Experts of a small language model: 16 layers, vocabulary 46060.
Below are experts of layer 8 (counted from 0) of a mixture-of-experts language model. Rows are named router (the router's row for the expert), gate (a neuron's input weights, with its number), up (a neuron's input weights, with its number) and show model dimensions 320-383. Each number is 128 + 24 x the weight over its row's rms, rounded and kept within 0 to 255. Numbers have three digits each.
Before each expert's rows: "gets" lists some tokens that make up at least twice as much of what it gets as of all text. This comes from a sample of Wikipedia text that the model never trained on. Tokens count by the router's weight.

# expert 11
gets: " the", " of", " The", " in", " for", "The"
router:072110152157166105146120097164137102101102124121144109127146088147119167101136121170086125145141138164116104139117130151134146175118076114145087144139145114080160132165129116131174099114133126
gate0:130102126141142095161131109150159143124088147139109115180159132115101120119149131142162123132100132075147103117083119146109156127125135099132114141132114133134148133130097138176104155166127142
up0:124101129132087127103090161111111120118122137106133127159131133140153131115155107123156117077124153151146139099131076114174155118133164124143163135165148129148161111131162129140111074139131130
gate1:124110103145151096153163086131159149186130129133088164128153122156139157097120127124164184104135103164137112101126128147142147131123127123150075132077127114115119069159139127084085113149116152
up1:141115141142088137140147138128130172098082122118145100159100105144139155141127159143112104130117120120168135119133137131126085123098068141171149098152107090162089132133167146150129139102131150
gate2:116163110142144102131120130144158119112109150089113113139113163147152130140133139117147097100157091146113118091084121159079152090148124158105140148126146156118126137120136120146099127087109159
up2:168119156070152106132123093108131125125123140076115111163109131140151074134105108128104116118173131142136135096115129145109157121146131109098094079127159081143132137159085142106158110066109110
gate3:116166116138078082129084096157107128147110141103125113165119101149114102107150116167106110147126133125095126118131109145136133153131128096099143133115134129130129184113125135131098104151134130
up3:115095162111172191138176143138181147110153143140144167077139147116131146144122133094130137120132121081148115149128163191104124149117134135135128103126142163093166124163095133148175163151081147
gate4:115140105096153107150121137104140112122109138123098125113119104143171153092138157091117138123143118125140101164123139142144122159134150115123115132140137123139103141142138164138140131075137127
up4:115106067107180086140139103107146117134153124126103115119093125112157137104126154102132110131117111123169109178134114146156119166095151134097139090123133087140120127162126152108130157083126093
gate5:109065115112101133125102116087151099162136094132159102132165073088116108134150098150117137132132107133120137085101074113112153127147122139113131102157153124126134152147151121090131122152115088
up5:106170145106113145142139194113130141168073148150142168134144128162126139106145118126109093107106103115147148135142135134104145121130083142101074140160068131139125093157165145137105126144131134
gate6:149142124124103123158116112153093177113111145118136154071157131155134147128119148136089138114116100097101174136161137095134129118135140110140108116104123172132136139134060104086162096126131140
up6:149104153096129142130176128153161139114124106128165106152110142117137165160144143066135130141155180150094106159153098156152097117146147110149139146106125124121103103176134154157133148148144163
gate7:159106129130156172136135112155106126120150178169148138105128122142114086151102123132146149153145182116094132117164162121165110153128122144175123156181100115117118112133120139151166108129104096
up7:145135152071145097158126112149090108151077169156152133150136110112119116156124134098132163136165146100038153059107146135157104111174131124157129124131117098106120090127160131098116102125120139
gate8:113114141146156132077132119108105146119133186125108140117108095156129122110088110119144109147111162151133135083163120106131176130116122131121091160117155076132107164107087142106116152104137121
up8:113148082143163142137140127158117087122105160123149133115116077125129133103116098112124096145172144187165091128138158116136180147129132150147115133110147100097091164098098130105156102072128137
gate9:137140184175132073108136138136101100161172160131122134169125080116148130191138142118061125131136112130104148103104142122143127078104120096123129121136109151156092115120136105150137138114119143
up9:127155137134139121114144147138129118144113143123118094160077167123100130142112129141094158119099145101142085144103118096111162170103141084164175147124084098110140129120169129109134137121134119
gate10:131119118151123127132136109127108096117156150099100146096132106129114126118174126105099128124162085108140151099103126117123117117177145112108135158097126128066131175136170144144142114087153151
up10:130124123106114155134140073137101093130159164112127162135121138146130163143128119127126128125147087109112163095094117132137106157158107135089136152089167110094136162142174155129139118098173144
gate11:098124123139125132110113171158079141111142124144131107154123105154152150140141122135122136166158123162109163139103143145134132158143116145117132182157121133136108157141110131077131145136123141
up11:095145137110138126067115108157065120147149085114119177101133115156131110129164142124120159144115144156106132149121105136164128143126111135132129208119104138142118126156132133091108109131117136
gate12:148161127100123122148116120125131136134152147157098161077088123110080180146151112124079138116123159139104162115144117140175125140105132138131110143078153154113107175153135152134134125122134110
up12:113143122149130134155114114131090108073147128121103170087105120126100189152121136089118128103157128158111191111130132124163136114137130086157121171071155156133127145154125150157150095137148119
gate13:148066112129108149114120119130119142125102072154135133122154109143101152120114148167097159141069119102099125107103186119079123105142140126173107170192112113099124109105141117099135161166101145
up13:145069096096115143105122146153101149148096114160140134112142103124117172112117119136102164147100142118096104124111187129078102146156149159154108159141062102092109116118113132117152143174125133
gate14:157125084139129142102111140153099105149178136142130151146114135160120156103100100109103114089129126123104171126117110157137152157159108164168144092094131102167098112107117116139127120162123130
up14:161118113120139137092147195114064178127121131149110098171120175144147167095107111112099130138125120115096134126199145159159142164144138149174136109094129120160122121144130120122150112132138135
gate15:148131122134097129163117121170101110140073130139067152110115111146103121112069134139162140120165166102132140136110136137116138129144149171106183136111168119132159134148114090140145131114121071
up15:127085135089142093138093097110118167103164132106127124100137135107151089105193136116104097104106133143188136114141139119127124129100100083125093125127149136114104118130106163117121095108133170
gate16:145144137154147114110112139077128115162114139155154133138109093104111083160154150132100130131181142134149132086181127113114124125158133126160146129148118140122140124075146113138162135143130106
up16:129105126124098152134143132175130118105149129088084097132162135156141142111094116116158117145066130117139086150105109143123152123105105110061079147074126098145134132133097161130110148123110122
gate17:120116162128124133098105137112159106137132134119157129125123122114113127096140105100146116131128093102106158118170100141138135181108161141104125108104135109098147156165149078136147118134127138
up17:106151087116151088112154154173140173118124103099167167153166124096119135103099167082094092102106152130144147118129152142108110089090114111153125150097137112159138107121123149127119183135134113
gate18:098140130140111176148103092078076118145117098114152152130112112125108163091122127166114068134135123174117092145131071124144142145151107110130184118111138125125113112141157106132147120134118143
up18:158151149132120123115103141086115120123114150154146086171138153091134076158147133149147147126179120151119117107192130158115121097148184110136137131130135135129127105077154123164138130174167116
gate19:129123111170131076100084115161158141124095143121154137111156108140125107130146163097172120160148134125116134153101114172103138123171138106137124094120175116092156146134139109109126138086135123
up19:111134173167151108121115146135157125098087148112133101103166096142153091129177164102159113147157140102141142209103143161095115140134157118165133144134153126084150122120135110118126131109132135
gate20:102149138118158102160108187118113114114154159119146121145114127122151122178123110133085136109149088108127109109108129171129122078079096105134103101121147156139144083160139145128184087131117099
up20:141162201149109087135116163114107103142122096088131125135118097103145105145126161118093105113112130103122114143108102116118106098139081109067177127147110134134112099122123148116174099136122187
gate21:135158131165102134149154102152132141130136114130184154139106112143102145088139101134129079172117091124165127147158127112123166129091147099138127126151109135131153225092135125116154115123123177
up21:114169164147172106157100141172132059174145168138154139149133110127109145116105111126153124130131104082118144145176153147119118121140119153136181120114085093090151155094115111128119128122139140
gate22:121134134143148131180149109111158124108103163153132169124135124081128125140155080139136120165091124169153164122081141130134151091141125121091138134169123137113106133124164116135128111132127162
up22:131157142166108089141076096104123116121079136149124167097136136121107134107155109123154133140104127171139129130117132135108076131139112116068135140122115120129086142113157130134165105086116148
gate23:130111151128137173168125088148134181137156130088151122148126114111106135123098095125111114091114141110129179139128072166090108116129118113120120111117118143118118164118099152135138105122107108
up23:157184103138098111070121181115105083196119132159123107122142111134170086158149152121120126097120126148127106098162118094132165084148092143155091115120162097155127148106151112132129117119167146
gate24:091141111146133122136123154142116096174106143126135154169108089130094129096131129086102115152129122139122129077119137147143133157104134102113147131138093118067124143098163102137107161159134107
up24:104098108139121134139134125161130153121181150147122137123140155146133144137166143114131097160150134157124138123127111129094158134150139153143147158149165109128103123115119112118117171122122139
gate25:119130101125162124141110128153140163115152169117112132118144135098128161092104129108130118131109136157111121129103114143151179135124104165179142105125083152127147161098158088132146099132148122
up25:118120120165175105088124094151139136096124114084119135129142155137160109134146120120138128138127157129091104074122093102094140160162110088132129113108121127106127132113141148124136140105150146
gate26:127122098142154090106130125082090141118108129107138138116131140140133103136116121160127112114116162138080134085128120133102131150113147119149111113124154106146118135121095121159134108099119163
up26:140109155112127047131131117139104166122089119102105096127171119184151129082090109119154166138108117146130142138159153134069159099105150094092182150131152092109100154122129103115114096127120130
gate27:103132094141142076107134154140134154085129109121156081105135100148161159152086148146143152133130060140091139088158143117170146131119142083098156132124121131107092153163135132118160098173164145
up27:130115133088104156080096083151078084169101151097109133141093091125147137144159092097170181113148170153127168110116137110127139157122135140126125156125125137113130119154158129146170154126169144
gate28:153157133094136157129070139143117127106123108139104184102122154149124151136139135116109105122128150192143132127162152141156141103145087093164126152152085130152081146115156078131156173111105117
up28:099151167140137176123139101119175129121172082087146133111098133123089116107099137072169103112138128138089133134143123120119100122100075111098117112119132117161099103175123127127097141102115136
gate29:109101138097154135158114123145147103120143118140126168136152105193094177086124137136121143168119105138157130174145114133129155132141165138109124094109119121131151101086120103110152147107148148
up29:140073156130120117179115135162147152139161137095098165127123115166098178096139125167133154126123140116132138163130097152116145156137151190149099125087080136109133091120111097130109122082120147
gate30:125120167145106113127113122164125172144106156197110132113089095158133174080128163158154121175158151167092114098095132116122107109146094089130126170150138089092122132139148100149148105089147140
up30:136148141111121131127136122116139135147097195161138104094121091125154121119124138108120126163130149138075118144087138115139075135141084131145120199155126122105151094155153136136102116124148117
gate31:113132147159164118068101147147129155068136108154144136123130156109152137115158157117115107129126108189139123133126118121112150153130119148108135118108095144068157078102159152113115141088159145
up31:155110121108119169146147137109124145188107150132120121151111170129140112163116144117099131120098148113137129096113144138142114140122100108115160153136114098135109173105148140161128178125114048
gate32:128105130107128117154166134106094112132168119127091146131151148101131104121159128123134140152095086098126139133139106107131170170121136141125118077159133119114146143131135130149097115169144160
up32:131141124125113093123116109143099105131084114173122135128136154062117115113119091085082103120106181131100119111160134132117136095102140154099153120130122143165151138125147119116117128126110117

# expert 8
gets: " by", " in", " season", " on", " year", " time"
router:133140162108176121137123135141143148152125126084120088136137118127129159138102103158126155137126122132135110145113125161134114140148131109172112148161137090121167127108137110107129105125110122
gate0:121118169100119110110120150176140173112096112138128088101160124158142107120125130165131097081166130142148145115143109101096111136145149132164123118135128045113143112091097139111125152106094099
up0:126096100101146112136099123096135094136136142149093168115116154133104073166131139107097141168093133109127104116115154141132117114144157126098147076133168185152113124179121112101077132150180123
gate1:122126103094126108110118201114122142132105140080110122113109113144088122112138123171152120104131143108075125130113124136147137154092152114146150118130133130119155113097113130138135159148148118
up1:138111187154127119167130154176127164130152112075122096117128107138129123118145123119091105129100163098165124185098117131124100142153122146121096133158116114143162112145157102099148113141128125
gate2:152098102131171149172158169103118150121133107110120103146118117130145160126096134171148146141160108099152108107124121119121105124111139080117132157112147163114159107139151112138140116081146150
up2:186127084139170146149146153100135135148123140135140077104104141110137163168124138152146156136168159092139143141130121144107121138140140112122110164139131167132125096147148112150121140114127106
gate3:155167139121164120133136176112135137108146118139100086130121112173139162089125099186131122135107127071145153127113144094112125080118082107151117182097136149118162161136116114091114113108148102
up3:096108135093088111178154086109135130142071113096142124134111151108110092138155151073165094096093124154123108143160120155142103181155173166110151091134124149147105145136135112146118122155125116
gate4:145139111128130105113122152108131109135157149129132132128081135144122138137151146115118200132140098119147130151156139138106137126175106165152119124140090106085089126101172144133114157136146126
up4:116142112149144179167103116146139099145149143171132144117070117101154145132160172154124138123141167068115160115130165130125105055112130109062151124089089150145127110107146141150127130118093099
gate5:148151103147112105134151115094116129135138166116195080126137165141173129164127140150137127167138109199126132120125134079115124095143140075174137105131112133169094109080135144151164154124136122
up5:135141101155093097123125119125141100135136154100160062103170140132167118169140130135129136130095075155115130107144130102160181140141129105108108089149105128123140107101110157155120109138136120
gate6:128104126095137185114105116149158118179105123127074149102133171114155124107154126132090152144107134128122109106152127137136099097115117153115110101196081097117124096119114125107144133123143119
up6:152132117155173120139151117090118114103113146145165125158143142118083109143146117156105105128102093090089174129101129146124126145183125106175107087108150152143113162102127104141143117139114133
gate7:127132103160107085116137150122129184146093131154152113136122130106121159108157100152103114157116170137084129162131107171094142136156127110121128123126101090126141118087120101145157088149142103
up7:126104100153133116120123119119136159108148153150118115104120158140079087126159101088113176119130162082157140100115114082106132154205184097117116131166105048148136113165143117145198116121172127
gate8:144139092119142111125115157118113127128131104191134149147127119155119142140136125160125128130149122148144125137165140144133143131166131111156142144146134158117157129153147132103140138125089142
up8:118147123114190114098159142078149134098124136116106144141137119107120127099117142147076125116114159139130144165095147155107155127117166146153129147101105113113116127105141108061125142167162135
gate9:135104144100107110132144138152117109125174138133194121146152144093137139133124128085116124133106117094138140173128138142121102103127128087135115110134136119144174143097148128163136120141157124
up9:164065109078109136128139117125164136118141136127152141127135154106097119125137131098130131159153097105123147129124150122128084130134138102113119081119127106136151123139138119152143123106161155
gate10:125117143098156106107150092133147077160139124153114109176110136103164130097094131126152158117114109116095108123095123154108140156120134133161087134116143101122118125147115098103150117091115146
up10:142137167103127121126122123123100099178145103120148130148114136153175129089130155107125107112109112115089121100074118139131090129150091158140086101115161094102144173135126098141129117113140165
gate11:130141109117138113156106143120163136149113149140146105125128109145141102112130123182085125084074155123110108161136097137087128055115095125119156156159138131175122125102139177196134139149126180
up11:151132128076173157121104202113064134120156127139144097104131115116134074132099129138133112136127128114102110140131135133094126123106124143143149124124129136114140104102160145101149146125080114
gate12:149119109157105109132093086108133090118109145121143156149125157129157112145119137125130115142123153139099126159119163119125126097097128096177142165127080113134136166101104088161090170113100141
up12:165129141118135135126087148128153179105102155098139114114134150117134120114148148132147122138167127112154110093131099091108110104147117130153144099121098151114137120125113114113125140124134116
gate13:105091076117127093128168120154101107149136083103132149124112106126093150132151121119104153084154149129159078188102163147139126135108130149107130149158116107118153073089147079115128118107141147
up13:146169103150101119135135114086111088138173121126164129163087175137116108124167159120129158109156152122113096162126113109170132139153128109128100114074171123120164087118126095110106127142101120
gate14:135114152116138136116110165146110123127150186099155112135156138125158128139103124130103121135132131150158154089118120165175123138135126151168144139099125172132119132121164102056107157149144153
up14:159108170098152133130113146163105134107176134112143091160146132113174095131083162088120119106122151159154144145111111140160148152162132133177150123104111176135124119118145089128127125144119124
gate15:169116144131152095095152107114118099145162163118116093166167115098114171130079163169147139106131114122146155130133175156128106113130136162141114092128127115134136097138106167090159099177142120
up15:115086149116132153129166130138068082107106129137154148146120130112147094141082103090138154129185108136121157113121123102105138148156152136126113202158141130126140147123108122113102100144140139
gate16:174137139130136090123123166195087156170072091132123131116099118139071170126103083136091142126160156122148151154075125108108104111132120127143131138139123141130179127090104139154111164140135120
up16:083102126156100109113121107118116107164164108111136168133135121139139126146145182133155104131110084113153115115145121134134108152131145118155125096097148187147084159109143149115137121129065134
gate17:163101147145120089154122147132121131142155180117122147128150144138103088143140126180153134133118108135114130161081110152138174122121097099115117134104127102134152136145183134107141130105142131
up17:145131165145179113141144078150146127096130140139097122110132157102127128079143142133161139084130147123148109117171113121144120144132107158110103137109126109099116148125144135149107128150102150
gate18:152159095077141153144127098128101117131098133125123146108150157164098127150112107090094134124117135123133147120120112135172102100111092170124152135097099129114162132127156145117096145088116118
up18:105121141144124143110142151156153103141112106133111137145135121121173097134123150111078125112162137128106127153128138068114165097144116100118120122139156136082141117162120086124140095127101097
gate19:146075138081128140126127142187120156115169170141114129125147126132135142069178130163112117128126109167171104134134096166103121134153140168154129146113141149122122091173138122204142105095143185
up19:151127122119156117108151147139111109115170145138061104130141120133136135126134121122143101166101093098131129098102158090171150089110098114130092117130068132135103114138123147129127092137097113
gate20:100124121097036168185123150146146163130143130087139159092137113120174107105102129177152145138126124066114109138146070152132118162179133150131105130151134105118104181115117145111112142132091131
up20:140134128160174096182135132115151141117146120105127108109148099088090122131151147173143131150114129129158164111119162139145121109133133131135137087170156134158175142129114124126120140122098130
gate21:144139128156124144147111136102119108159119132156170161126148125105067097118159141115096133185104085158123103105139131146118140131137171121160090153110122129133147103138147169116096114123130151
up21:131143150127082133102147131134138127113114138122146126128145139103118146160131097149150129109154114148113127148120158159099108063149159139121132130080196130119132133135109088185101103177108132
gate22:116096127110118149123140121156114151095098169100166159101119093165110124110147107146111146147152110123087143130107149106109158170148148110142141131139128155149145136104116175139138069104106090
up22:119126137140134107080118126113189138147132097167120099152149147099170130124115097094123101158122113189143098101125137133126099139126080096113115082088135100106162133145142125134114187096135189
gate23:134117144141112128127124111191122139138104106097118102107156092162126149145098134166155142104109111107153121104112133163150127154150120184139107118136161144126166116126099122119102083114131127
up23:180119110162137162112166141093136148103109141149157159167088086081131116121101135111115118104115149102114163144123150100082127119082126110077144127142110123112120125143145111142110169152130135
gate24:115110122124148123113150139132027122157164121117103120162124116146132123117123088150161166137098136118157128147105124130154119106173139073126166149120166136147110126161127129101094096143100126
up24:131125114146117170138084142151077147105169114128136122154136112129127154114090131097167109124106128111122111143094129134148126116132146090119156136107157145056155139127117158140130110113128128
gate25:178170125114137140141171122145156183097139119094124107147138119150163167120110162141134121135136132098125131119152159089175121125125114048142087143124126094140068154139111125075118139138132090
up25:167139093140123144120125139115097136132190129105125137109147123164134159122076090190170106139134113140123166104171139138150096109125135094104128117124146111087106139126127160101094163178134105
gate26:119105133158124160113177095093115109080133164156103115121155132133104124140132115134131121134135183173169139148157137164114128166137114137143113140117112115124145143169156120144152098106168118
up26:133124149127126163136177122114131119121137164149086100131110120107109167143147140155144082144140155124157143092138139136120128119134125127127085111142120097107132149161114127150172118114169138
gate27:130147154112154123169158105144132119153162147154099146197093144136150114122094131148161127078144130136131183107100114120134148130095144118178153115147139153112139109081133096164147129131121151
up27:187139128151116152104133079109128156124173117146128168125160111102074143125088144134166141127132124127138166101120103184177099136149147113167128104159121142137142140190122145147165150107120132
gate28:142119144102115142132091099166111141150128138133104116168121161103107128166144120127205115170142142118086139110140162110112119120105102133172134124122105120103131094157136150121160108124103145
up28:127122117070127098150146148137135069132090181119141120144103122126136123160129102097143122133106111099157144141152139113154126166151167141106136128119108144165136176115137119150113158124162110
gate29:160104141124130138123135158109126135123110145116160138106122122078108178128100119125133107163130120166178110103151197118146125140122128141148130150135138138122164156091140104104132120155088152
up29:129084129114122126155107162145111160107157143096073128063136108085095127114210114129155113175147142121124151118067113096159112146116136177111193126119130125131144115090089117135116110162103155
gate30:107098122128131125144126112138164137150161093133112130140094168141141087123096132132113120164100125093120155137138112148125100127118085102125075136111171148117155140142098078131127132116114172
up30:145159122131140094107146120173151175066093171126185130153114151165147156164089142116084144144114129162105166126126128121142133125120177115150131114146132121143140120158133125133090156097123120
gate31:139139150130164150125126157097158114141155107115162140110160125118127150102119142149184130096142129199158086131132134139131182131131149129133142123138126149116116144118105092163106112079143145
up31:111162134132107118149131119097141140123114168132155145133082141113141132161088131087081150150159151123125142120129115134137071128112125157147111140096096127105135162166116165125141124157138131
gate32:158107152143154109173110104165133106148133115113155103180130139118114154131122154135110140136170119128088177114105092133133114127159110128170117109129134101103149136147142127115133123099140118
up32:140124186137145109198168117129160114131145127066147133168129110130095161119107135146150135139119107112112132120092103117139135152124119111124121114149142142105156108141101121098144119129095118

# expert 17
gets: ",", ")", ".", "\"", " was", "),"
router:094133141102168129140088124104111099152148110125159126112169083163122113126124124128108147135094105157112133099124109146135094109120093101143141121133131137124179096124141133128152088155131126
gate0:101151109125160151134161094123138123150133108133165132155122166118171125120111136121094111095150090081143174125106152144158151122109108104162122126114140177106173162161095104112121128126044081
up0:171130122134129104064072157126117121089142156123109122090145125145099114136127107140140118117096131144121088153124110133117103128131145146095110133147126081150089130098148151120099097160175168
gate1:111148161143102107104134121071134102140162106091129133121174155116108129087142144094148093118147164169113149101114111104119144125128105130148147161124118133118094095170119153134127146042134129
up1:110139135132099119111155107116129143146154139113147144140170156117119162088144156137160087120185134162153136093134152096116154119139132136160130170118149145126108117169110137106107132043143131
gate2:070138114129153088118139088093177116090117123134127150143136128181139113130088108124157149141152139187110088134145110071159095110095132148113110102101130126138120132146121123108104130135159106
up2:167184117130144097133122078087178165152158118127157117117153156128118158114131105110149136083127139116069115133151115175070111119139122155114142156160108151133142140148140127108135137116113120
gate3:056117096130158094140155134121135163145147125160116123133155139129175134122107149099183084107117114089143145072124109127160089098131111124142123121135118142171159093158116139086154133123099135
up3:197129179141140160126152135122126107131130128142157116111125116127075123135109164163116165155146137148096090150125114089072146174117142103151128106160159083108110130138146149130119120123126137
gate4:112144149115150117085107132127151149104157143133164114183149136148146184101132137154151199120160141102111123103127139116105130130172101119126123124129154135145135120135108119155128123162127127
up4:133121088126131161183174119178118121132111107142107149108109146127099132164108115103112079120097091164121149144109136120185158135099171114126109102117127125106150121120116144116114104077150104
gate5:136128153112076102125110123180145093110108104110139108119139075086113132110157116156094143120137138129134123163121094109151138132112119063138153156128163114128105150152154147156103125126100111
up5:133131139085106081085108130128121086129108094102099128094166092075121088144127129131119124147157128156127090149120112121171167115135132068151131164139104146145132141144147140164107152117133145
gate6:105084140116143131148121151122138141100123087136094121167149098140141123113138131109133173161089171153133139129158116214147116098136136116115135133122135108099106119107138154132117153145090152
up6:132127137121147143182138128137166170126074162096164161101116127141129117079108082104150110121162141129146122134113098128130086165121160165126159139104130129114136127108137136143118124133106120
gate7:154146131126159100092136122138141139109098143126125114097184106095145112150132157135142140132156144114176116161133131148118148126150132155111153085146113117109108154095167100098127093125102123
up7:187170114108115131104099118140142130081115144153176122126168082134157115123148090092102098107135140143167169146161137149151123107107158091148146178138148070101133115120142126127129104133175148
gate8:131127149132115085135116158122100138143117135162114134153154150153154123120124123155100174097136114092119082119114186131119128128120143169142129133098169145143143124154164134085132080131126094
up8:144125099146208149123168114126123175105111125107171121105103136090140115127148132140143109124168154123124150118136083147129110118134133151151158146141050128138164144110089105114112125127131159
gate9:097121161103090121145138116127150124095135149169156124152162086135130137136117167153093147133184111145117121098127137159144108105127131135127142140149136176106151139132158153155141128132154154
up9:158085134111133081152117163125059128171104146121131129122143132149123155138106152116101142112116135132182122146147113059112148148143156093156158141055125151123110104058123110132161099153109115
gate10:132124132127130098168142114101156120149104107113124118145101153178130138145091163128179128122143088170147114164101144111115098159140128128144142127099138126124174089119139128138124134091127143
up10:103154097092118145144139151146118154146139144153154135124133131117105106131107113136118114080114132154127108146074122099092150107133134164164133168115118146140123160188122120114177131086138140
gate11:111100142101121131200114125136145104111135122102140114136131130125098118138105129120087099149110102132123153180155113123130136136109149113165111098135118106112151154117143144139159117094130130
up11:119160111141122129091114161123113132117104143128173144115093075135115188123131101182154116151113155105119086108131136148129176140153161134097142127116085148164126065133103146130109111136133163
gate12:109148172124140078144194104123137094165155146119146086141175165146147161138148119143114145120105126123193119122103130122138128111111119123126169143140141118128122127156135113136100145165114122
up12:142133106113136131155182087141118110126140112162139156092050129108132086095109126112127146096181141124067136121132127100138149156166138156086127126168125122113151128106131132158099101131159164
gate13:124131125157131119146086082127121118138140142147140138126075132133152141142132140147108129129143130140097108160165158106135110098128111119127153116134136115104118119146111117102112124159154144
up13:128136125120171111148107159136147117149115067147119115138154133132122122070125106121143108121143094128129141131119132179140140152108125136128076134103120100124136140089129131153121143101109095
gate14:084127173151132106151155131111086150143122136123142109108156127156139115114084112086141123142138192121122133111138106125174116120120159111164143139168137113103139153090121150165094114093115125
up14:125136117103164130116103155141190129118148079125118182115132071159157157088160110145097102136114097083067116147112190117091138123141132149107097126141129135135128075164080112117145138128143164
gate15:089143149097116103139132107126106120132120133140163108090112161157151127175086151114113126126124106167150164133116132114120087123102129153107170136113167105097129122109106128139146056126122173
up15:117123136186152141119127165108168142152126130133149112137173111148105124121133075138150176140119138118081158135124101173117157138120145155100095156140104124113129138083116118095127152114065130
gate16:091144190151116143118120117085106158109149158101144157107128132145122119100108133129082137146111155129120112136149139123120134130133103128143129115143144142113131146158129128161121136130108127
up16:140101124108137123132095123145116151141172168113137131145147166093085101136139132144142119099130137124147127098121120143150155129151137163145128154139138122160116157163107087141138111185099108
gate17:125099136134135122137139115098124125099131131120117134109136142163168129167139140128118183129184145149134088120116104171115137112096097141142153174138127116148107140116112157113109147182123157
up17:113092120121142130086152120174087126125110103141084131116132129098090102115134134156144133116091061086130141126127156142191141099166162127146071143151143115121115106161129133147141117105157147
gate18:123140110119163123107120131101082102141111122082170107125090121146180115158102122168137118168128142084143162150155156142137137120123121095136130124120146181144110144140115110132141124095099137
up18:116126161103083135127122128120168104102112098139074103146194125090107121100133136113151111092124130129113112090124092143103120130158107147143105109099106089160105120127104106145121145146116129
gate19:152108120139088110114165150130133139124141072155148134116160118091138101149134145120118116106104151147106152130125135107116110116116120126150159072134127135149127122098175097125152111132116141
up19:089136156100197111131108085145103153131171150120103128130108132152154143137104108114150163155153126130179067121123092140105168153149146106076140134131111110143105152147120156103135168127139118
gate20:126118139142163126140101111144128119129138124126111072068152127171145156088131122116129143116140130160111099147104177086168119159117116160099126124109118113109119142127108133146132091151114097
up20:132155146147121130153127126118124154148108140116140163131101130102117090141146121098104126130070151096146106118159097159106149074157151126140111147118113144132126128127136118106113171113149154
gate21:101189139100119106123131157116174121175118131107145155075104135141089130129127101121138138122122125151166115184095108141118071101109110124138129145101123108094094153133093123119101119115159125
up21:112120115134119092119111117072104120146124143139141158153094103124139110105127158120129110133134108140125120163169142115100111136111144143139128111125097119111124123110113084084120080118143148
gate22:123133169083180136106074139092147175103117136134142143086128168129132155145115111102130115114089117113138149126117129167115111119149129129142136101150103125107131115128120138154143131153098116
up22:151156137100130108144145140167083082109102148091129111181116120098115095089119159109142115121144075140165123092113125125115176125140143145104114123127123128131161170108121126131136188128125178
gate23:111168116076123111145135079100089155163129143112127129102148114135128160112091086136143117150108162187114142061142139099108099119157153095141139148110135125130116118128139101106128088118103149
up23:122163105082149123156133095153143150154144123118139139124131112149114116092111097130088135125152135194118135074142154103113092117169172104111148109119107135124116158153163113108124100125104120
gate24:107126105212120124121103150166115146115114148107174104140101136142178142111129129138114133159154134167126149116118114124130115154096142108191140136104156142121147148116118115100132149126152111
up24:123120126121096097135131137123146095127151142138084141131163108122094107145133133114154187111121129131133085126099150161094133109149157141068135135157101121155115124135136120175092138106124092
gate25:115094113119163153149121118118152129139133110146110132138129106110116108151144159162124105076153120144108171122106124130116128127123145132158124076104140127128164124121116131126124128105129098
up25:105144165169105118130125119133105127109138119129148119127110144158100147116151161124132136195105139101125115106167122128159093136136130149124120181120140156115090156116128104103116117139142136
gate26:161151113120128138120140147122126108133108153131151083121130153140106116133176123145169136112145105136125140155131121167125102086133107136146151154130123156116161157117102128115152119115150111
up26:099101130151145098152119143123144144130145099158085142147132106126116130141076120096111109170102150112153119102113115129130132134165140109115104108093116099143102122129140144115122137157128134
gate27:103090127132123104146114122102131165143069094120122106102094113148127132151138118124091123129087122124093111153106128085124137146141124117155160130187170117173107096113123094149132121163114143
up27:127125135140128115117147157128100141132137168151138185117163146090117088118130127145109121105120169137140137160119135161145110107111078145157129122149101136141122151153117100152173145093154125
gate28:101114121147144156088155125086130097158080108112164115148111127119106186088151123195125131157124115126117129136135140108143097111118158108111127115190141089133122114134141097081126149125080160
up28:163145176130097144092139152077143105128122078116114118099149166151132095106094137117146147106124131113140145146159129162133106198171162142156115123097083140141164151180137132133119139121128115
gate29:110137134089117109143111136112095109129137117133137110150123165163129115107099132127063124132148155122129119074092111138091114113134086111169122131117105145137140159147147116117178126137113156
up29:154138092183153115152133108151164096122154129091126144094143119087109144130131131114150138125114077164125134157154161122137101155113148089102138107162143111113158125149119113120056147118146107
gate30:115135086121131152128145124088088132152133150100162121110124162119099137098137071167081166114115087103126134130066099152106144094157125139164176142164106109088118133156108124137147096154083136
up30:164106125094157121144112185119101108170128129120167100106138144132132139113145119167086174116132137120154093138081090105144112122133141122135150192118126150134109122153127121123180131171147135
gate31:115132072123090140093111094100124121152129147094170147126140110115150116087108092136138148104081136171133143118177114196113137140137151117108132124168132115161101094133115153093117103119132162
up31:140116097141119095104113087114142126150119145146178169102164124127153128121098112114116148136116118156164137128126115186134137127099151144162138132210128130137111098124094166121141096096108155
gate32:136097128113127154128119141106131159146162167118133138158146114122095122146121139145123139130119127148116090110100117143119124142123137168147139126134137183143098119115106165108120114153103119
up32:135116129147083155104151144105159126119132115141102125150120094113095110154150162115143114150103112164129128087114128122132145148114163162141124140134175163125072141114124128152102151118127154